python train.py --num_hidden_layers=9 --hidden_size=384 --n_experts=20 --experts_per_token=2 --d_expert=384 --d_shared_expert=0 --hidden_act="swiglu" --moe_layers=[1, 2, 3, 4, 5, 6, 7, 8] --router_score="softmax" --normalize_top_k=true --routed_scale=1.41 --balance_loss=0.00475 --balance_bias=false --router_noise=0.05 --init_std_router=0.00617 --lr_router=0.000988 --num_attention_heads=3 --num_key_value_heads=1 --head_dim=128 --vocab_size=8192 --norm="rmsnorm" --norm_place="pre" --norm_eps=1e-06 --positions="rope" --rope_theta=10000.0 --rope_fraction=1.0 --qk_norm=false --attn_scale=0.0884 --tie_word_embeddings=true --parallel_block=false --init="normal" --init_std_qkv=0.0265 --init_std_o=0.00624 --init_std_up=0.0265 --init_std_down=0.00382 --optimizer="soap_variant" --learning_rate=0.00333 --beta1=0.95 --beta2=0.95 --weight_decay=0.079 --lr_head=0.00532 --max_grad_norm=1.0 --warmup_steps=200 --schedule="wsd" --decay_fraction=0.584 --decay_shape="linear" --final_lr_fraction=0.05 --batch_tokens=65536 --max_seq_len=1024 --doc_mask=false --train_tokens=364200000 --max_steps=5558 --dataset="wikipedia_en"
Below are experts of layer 4 (counted from 0) of a mixture-of-experts language model. Rows are named router (the router's row for the expert), gate (a neuron's input weights, with its number), up (a neuron's input weights, with its number), down (a neuron's output weights, with its number) and show model dimensions 128-255. Each number is 128 + 24 x the weight over its row's rms, rounded and kept within 0 to 255.
After each expert's rows: a language model's description of what the expert responds to. This comes from a sample of Wikipedia text that the model never trained on.

# expert 4
router [ 87 163  68 194 125 113 128 175 126 113  95 123 112 147 142 149 149 165 131 112 129 133 139 157 119 143 119 163 143  95 130 154 125 145 138 142 132 111 116 137 160 125 116 121 101 131 142 120 114 148 115 126 105 136 167  71 122 120 147  97 147 165 124  96 173  99 166 140  73 157 103  75 101 118 158 125 128 148 121 113 129 124 131 109 117 124 150 123 156 112 133 128  85 188 176  96 147 119  63 141 147 128 125 145 127 116 114 165 135 160 183 115 127 163 147 116 102 142  98 141 120 154 129  88 129 101 136 122]
gate0 [149  91 147 132 120  96 121 110 114 143 106 114 118 124  89 180 180 118 124 159 101 149 129 169 108 170 149  97 126  92 133 111 143 136 123 142 109 123 106 131  96 141  84 132 110 129 149 110  96  64  58 140 132 116 150 122 162  79 128 105 106 144 127 112 119 128 113 120 143 124 108 117 157 141 124  97 136 109 138 139 113 140 153 117 142 139 100 100 128 169 170 146  72 129 150 140 145 105 148 149 158  83 148 132  64 137 103 122 114  95 120 120 135 124 129 134 117 124 141 159 149 156 152 156 150 108 165 132]
up0 [152 131 125 136 146 145 169 181 125 157 153 115 140 160 137 106  96 108 151  85 150 114 115 163 121 129 109 158 123 165 132 136 106 154 106  79 172 142 165 142 108 165 165 113 190 155 122 153 127 104 138 128 137 119  90 114 124 157 120 132 102  94  64 142 102 136  97 105 126 146 175 142 137 106 111 110 105 107 112 134 130 109 123 154 176 128 136 107  99 128 115 133 128 114 105 149 129 152 159  91  90 130 132  96 161 141 118 138 121 145 140 142 109 116  78 111 137 128 137 137 129 152  87  97 108  92 149  99]
down0 [112 129 125 136 125 105 134  91 163 140 108 117  74  89 136 133 145  98 127 106 106 140 100 105 130 100 159 149 120 124 140 136 161 126 133 116 163 121 139 117 157 125 130 115 150  97 170 109 143 144 133 117 153 137 169 120 163  99 118 130 101 156 128 140 154 129 134 143  93 138 146 125 128  86 162 106 106 113 119 118 168 124 112 142 136 112 110 142 105 136 165 106  86 116 142 170 124  62 102 119 119 121 100  99  96 111 139  91 130 179 135 146 139 140 131 105 105 139  95 144 100 160 145 151  89 110 150  75]
It responds to: Adjectival endings (-ical, -ial, -ual, -ist) and capitalized institution adjectives like National, American, Party, University, in biographies and lists.

# expert 1
router [ 91 131 130 128 104 128 117 148 150 108 162 115 103 138  98 146 122 137 140 148 176  94 127 109  99  96 139 117 109  98 134 109 123 137 132 126 112  79 135 120 123 102 113 117 104 170 157  81 141 138 131 147 129 123 151 129 142 146 144 116 152 120 124 120 101 145 131 141 121 139 111  93 139 107  98 113 158 122 150 108  88 163 123 133 140 145 120 170 107 133 131 157 152 150  82 134  93 165 131  90  99 153 112 141 148  97 168 106 146 100 106 164 125 100 126 120 138 152 139 139 138 139 130 130 129 176 106  91]
gate0 [179 125 128 100 100 115 144 117 159 141 122 162 145 106 138 108 132 142 147 126 131 135 127 123 117 123 132 104 109 127 135 160 111 104 118 136 145 168 143 136 175 126 154 116 119  81 107 137 112 137 138 126  87 110 151 136 143 152 140  90 105 123 127 116 133 160 115 125 134 117 123 118 113 153 114 131 197 153 130 116 101 141 128 123  84 135 136 109 147 147 122 148  86 129 104 105 136 139 136 117 139 130 140 122  94 138 123 155  84 134 176  77 156 110 144 178 145 172 123 119 165 140 136  99  95 135 132 109]
up0 [149 150 121 128 117 106 154 151 109 101 138  88 190 147 158 129 147 118 171 111 125 122 145 133 159 143 134 155 106 149 102 136 106 135 162 123  76 130 143 160 106 153 121  88 159 136 134 134 108 161 110 122 150  89 102 168 121 146 110 109 144  88  89 111 113  98 122  94 130 157 116 116 141 125  75 108 104 128 130 126 142 130 103 115 167 114 167 131 129 100  77 139 118 134 126 133 118  92 131 127 131 132 137 141 104 135 132 130 134 119 137 161 140 113 114  71  87  90 115 128  98 110 138 142 172 110 148 149]
down0 [129 130 129 150 132 151 108 130 111 152 123  97 143 127  92 109 122 115 173 145  99 107 107 139  91 173 153 121 108 136 142 145  92 149  98 138 125 141 124 118 157 138  97 118 142 108 107 145 152 112 127 157 122 111 114 122 145  89 168 131  80 139 121 105 156 137 109 141 128 145 154 142 132 131  98 104 131 103 110 114 107 138 140 159 140 164 104 102 123 150 109 148 140 149 147 136 127 156 137 111 122 115 129  59 128 107 136 144 131 147 152 107 137 121 134 167 137 177 129 155 166 130 107 142  82 170 109 120]
It responds to: Personal pronouns like it, him, they, themselves, plus final pieces of surnames or names opening a sentence (Cod-man, Hog-an, Fer-ris).

# expert 3
router [150 137 148  99 132 125  94  85 109 151 118 135 119  98 159 140 113 114 131 119 141 101 166 148 137 164 108 117  96 123  91 145 142 155 102 139 133  96 177 160 134 138 174 138 141 102  97  95 122 148 123 124 146 114 118 116 160 128 139 137 154 139 129 177 140 110 166 119 136 112 105 109  67 104 119 107 157 133 119 121 161 152 143  88 155 103  90 113 131 106 152 132 138 119  91 118  99 139 106 113 125 102 135 145 138 119 124  58  94 105 140  98 101 150 135 151  87 128 117 121 115 147 164  99 132 152 154  89]
gate0 [109 104 100 133 118 135 145 166 151 121 112 116 132 136 119 154 133  93 127 156 104 118  82 112  91 161 148 154  79 140 115 113 132 142 151 137 163 112 128 129 101 134 115 162 146 121 122 118  89 119  91 120 181 117 184 125 168 138 116 108 122  91 124 117 137 121 137 116 161 141 155 124  94  99 122 112 146 162  76 115 112 122 119 119  68 157 103 161 108 149 164 122 124 158  88 124 109 133 112 125 155 138 169 147 110 141 100 138 118 148 126 171  95 123 107 144 124 169 115 102 159  99 126 115  82 127 126 105]
up0 [139 143 149 116 116 145 140 101 123 183 170 119 157 130 140 160 121  88 121 106 122 101 103  98 157 179 154 126  93 132 144 106 128 103 107 128 145 137 102 108 123 129 165 150 142 179 160 132 140 114 154 126 120 128 111 161 120 161 167 160 109 145 108 122 165 117 123 195 129 148 163 162 146 174 144 170 116 121 123  96 114 120 126  96 126 124  90 122 133 158 143 134 142 154 114 146 153 124 120 145 171 130 115 110 131 117 124 137 155 120 157 104  76  81  92 115  96 130 121  55 121  76 135 125 135 154 148 112]
down0 [150 137 144 142 132 122 143 139 128 128 111 145 123 139 140 139 134 131  86 110 119  99 128 124 137 111 123  95 105 154  69  95 140 107 113 155 134 150 154 146 123 154 151 165 154 142 151 130 117 144 108 117 126  66 114 136 173 177  97 135 106 169 137 115 124 133 107 152 124  99  92 123 114 107 116 109 123 129 129 125 180 113  97 118 102 103 135 160 138 149 107 132  91 120  75  70 133 172 120 143 126 109  93 144 131 116 127 129 105 151 127 128 123 102 148 128  85  85 142 162  88  82 125 133 151 117 136 145]
It responds to: Final pieces of personal and place names, often non-English, such as -berg, -ford, -ton, -ville, -ig, -ard, in lists and tables.

# expert 5
router [104 146 143 139 160  85 137 182 106 122  98 152 122  76 114 167  81 151 124  95 116 147 148 136 121 131 147 109 133 166 118 142 113 192 104 116 143 113 130 140 122 109 125 120 120 149 160  90 100 161 137 169 104 163 106 138 109 121 125 128 141 162 114 126 121 162 125 126 129 109 150 147 119 152 166 141 134 150 148 120 149 135 120 120 144 136  80 156 137 144 146 159 115 110 136 109 104 130  87 155 136 128 140 157  96 130 107 103 148 112 108 120 142 139 123 135 153 111 128 111  94 159  96 126 124 106 142 117]
gate0 [126 104 110 146 145 127 152 153 149 139 110 127 125 148 154 151 121 138 181 105  95 132 147 116 127 111 128 124 136 115 120 136 163 117 112 113 119 140 131 138 143 152  88 136 136 179 112 145 157 106  87 176 144 129  85 169 127 125 140 102 125 171 124 134 135  93 124 139 130 144 135 132 150 130  94 139 147  84 115 150  95 150 136 136 166 136 112 106 162 148 132 104 198  87 126 137 130 165  99 156 161 128 134 153 112 153 136 149 120 160 113 192  93 135  87 127 126 104 159 143 111 129  91 109 116  88 119 143]
up0 [130 126 141 121 134 178 112 118 118 113  98 121 131 137 158 131 128 155 140 151  96 113 135 173 124 151 113 132 141 178 117 117 138 163 140 106  82 123 119 130 103 158 126 116 129 103 107 126 128 132 149 122  91 225 125 103 146 109 143 111  74  95 117 151 132 135 133 115 113 138 139 173 115 166 106 126 113 110 147 127 129 155 161 134  87 157 111 136 123 130 158 134 118 114 109 125 167 109 147  94 113 141 118 139 185 152 130 107 140 110 116 108 191 105 161 139 134 153  96 140 145 141 112 134 113 121 131  80]
down0 [ 90 120 175 154  84 113 163 117 114 156 127 133 159 142 128 100 151 111 152  90  82 108 131 149  98  93 123 132 170 127 115 163 134 105 108 149 204 184 122 152 157 138  88 150 139 115 108 156 124 112 155 113 105 191 138 168 112  97 145 117 146 160 159 160 134 102 131 155 144 118 109 140 124 136 205 101 133 136 142 117 108 162 123 150 116 171 152 141 131 107 124 131 149 141 104 127 144  84 141 120  80 131 163 106 160 124 139 140 119 126 132 175 156 110 154 147 140 154 124  95 166 138 132 140 127 122 141 136]
It responds to: Single vowels or short vowel pieces inside foreign names and words, such as Hap-o-el, Ross-i, Rober-to, Inmacul-ada.

# expert 11
router [119 148 111 112 170  97 117 124  89 150 119 157 148 169  85 146 124 134 142 163 152 112 157 155 123 127 150 109 176 108 100 124 145  92 104 141 114 149 165 118 127 172 126 154 163 112 112 148 100 108 108 148 137 132 162 132 103 134  91 123 135 119 105 122 150  93 102 150 151 129 137 129 183 148 108  84 117 108 144  89  85 119 107 118 144 133 123  83 169  74  98 156 155 160  95 119 126 153 146 145 133 141 149 149 113  99 109 129 124 143 131 134 145 107 122 132 113 112 112 113 159 109 122 134  73 171 130 137]
gate0 [106 143 100  92 122 137  92 129 104 116 135 142 122 131 110 152 139  99  69 180 144 146 117 150 127 185  93 144 132 111 130 144 164 118 135 144 117 139 125 125 147 120 122  90 154 118 137 130 138 137 108 143 151 100 138 129 126 132 112 144 136 158 135 107 168 118  81 104 137 139 128 168 163 148 152 127 125 154 119 122 118 110 122 165 121 104 104 126 141 105 146 110 125 156  90 109 113 139 156 135 109 108 130 105 159 164 132 140  79 108 138 146 104 127 118 131 110 136 145 138  69 166 126  97 153 177 112 125]
up0 [139 108 152 121 108 127 172 127 131 150 104 160  84 136 165 110 158 111 119 129 125 148 128 121 141 122  78 132 141 103 140 131 148 153  95 167 118 132 140 114 109 158 114  47 143 128 119 161 121 142 129 164 140 104  77 151 156 117  75  99 130 128 166 182 177 116 126 111 106 138  96 150 143 142 160 150 129 128 126 165 128 141  95 135 128 153  97 151 111 132 127 136 118 137 124 153 131 149  96 134 160 184 121 184 121 148 115 131  60 145 127 142 162 104 116 148 105 149 151 112 130 186 125 133 173 137 109 149]
down0 [106 149 114 139  98 113 140 164 130 153 138 164 157 120 135 134 134 114 127 100 153 157 107 142 125 123 100 151 141  98 105 126  96 197 134 131 123 164 107 142 155 134 156 127 162 126 150 140 112 160 113 135  86 167 100 137 143 124 125 116  88 146 126 114 114 138 143 101 112 124  98 101  97 159  91  88 121 101 117 121 121  88 146 146 154 114 104 128 118 129 106  69 145 147 112 151 118  97 158 178 165  79 107 146  94 163 105 100 137 176 140 152 142 134 133 136  90 126 145 107 107 133 137 115 136 151 111 149]
It responds to: General nouns after the, a or his, usually followed by of, such as time, years, life, course, family, history.

# expert 14
router [145 149 135 125 120 124 146 146 107 158 158 122 119 133 139  92 168  92 113  84 158 107 146  88 127 120 157 128 135 185 131 156  95 131 108 140  95 161 113 134 125 122  90 129 105 185 147 116 109  64 173 137 119 113 117 134 110 130 141 148 132 114 138  80 138 129 101 155 115 109 113 116 122 118 134 142 176 132 136 113 128 117 144 148  87 111  96 107 135  97  69 100 154 135 136 135 130 130  85 130 124 126 157 170 123 122 125 131 164 121 120 123 134 137 131  97 122 140 128 117 125  99 144  93 102 112 162  99]
gate0 [152 100  95 110 107 146  82 110 139 136 130 168 182 145 138 104 138 146 134 153 142 135 140 150 121 109 130 103 118 117 137 106 118 152 175 184  96 123 131 125 120  99 117  97 115 127  92 102 114 113 143  96 129 152 167 129 103 120 144  68 110 101 133 178 119 146 155 142 151 103 149 103 119 123 178 101 175 148 131 131 137 117 139 142 135  87 103 133 145 105 132 121 132 141 134 146 152 129 137 114 120  94 150 128  99 162 139 153 153 140  72 138 117 149 122 132  96 162  91  99 133 120 114 123  87 168 168 117]
up0 [153 103 152 143 101 108 141 122 148 116 136 168 132 179 121 107 148 131 109 153 133 144 171 160 125 144 110  92 137 118 124 140 137 143 136 160 109 121 151 134 107 103 134  88 126 158 116  99 119  82 147 115 130 127 163 136  97 127 168  93  91  88 116 169 134 149 146 106 157  77 117 103 151 160 150  71 144 134 135 116 135  92 124 122 133 103 128 144 148  93 139 150 136 145 119 170 172 143 130 111 109  99 153  87 164 134 160 137 122 138 124 122 128 161 105 132 121 193 123 114 136 166 159  72 146 154 152  97]
down0 [108 122 141  89 126 118 134 146 115 118 142 137 119 118  61 127 105 102  71 145 104 124 115 121 188  99 172 135 143 153 169 104 198 112 142 137 140 120 103 161 105 120 145 122 173 134 115  93 160 162 105 135  93 149 153 151 115 102 135 100 102  98 117 151 141 120 150 107 138 148 113 135 155 163 106 113  91  82 141 103 186 108  90  90 126 157 137 139 114 107 137 132 136 134 132 124 130 147 142 129 138 119 128 110 123 124 111 115 143 123 142 170 176 127 134 115 150 111 164 112 128 139 164 144 133 118 119 148]
It responds to: Articles and possessive determiners starting noun phrases after prepositions or verbs, such as the, a, an, his, their, its.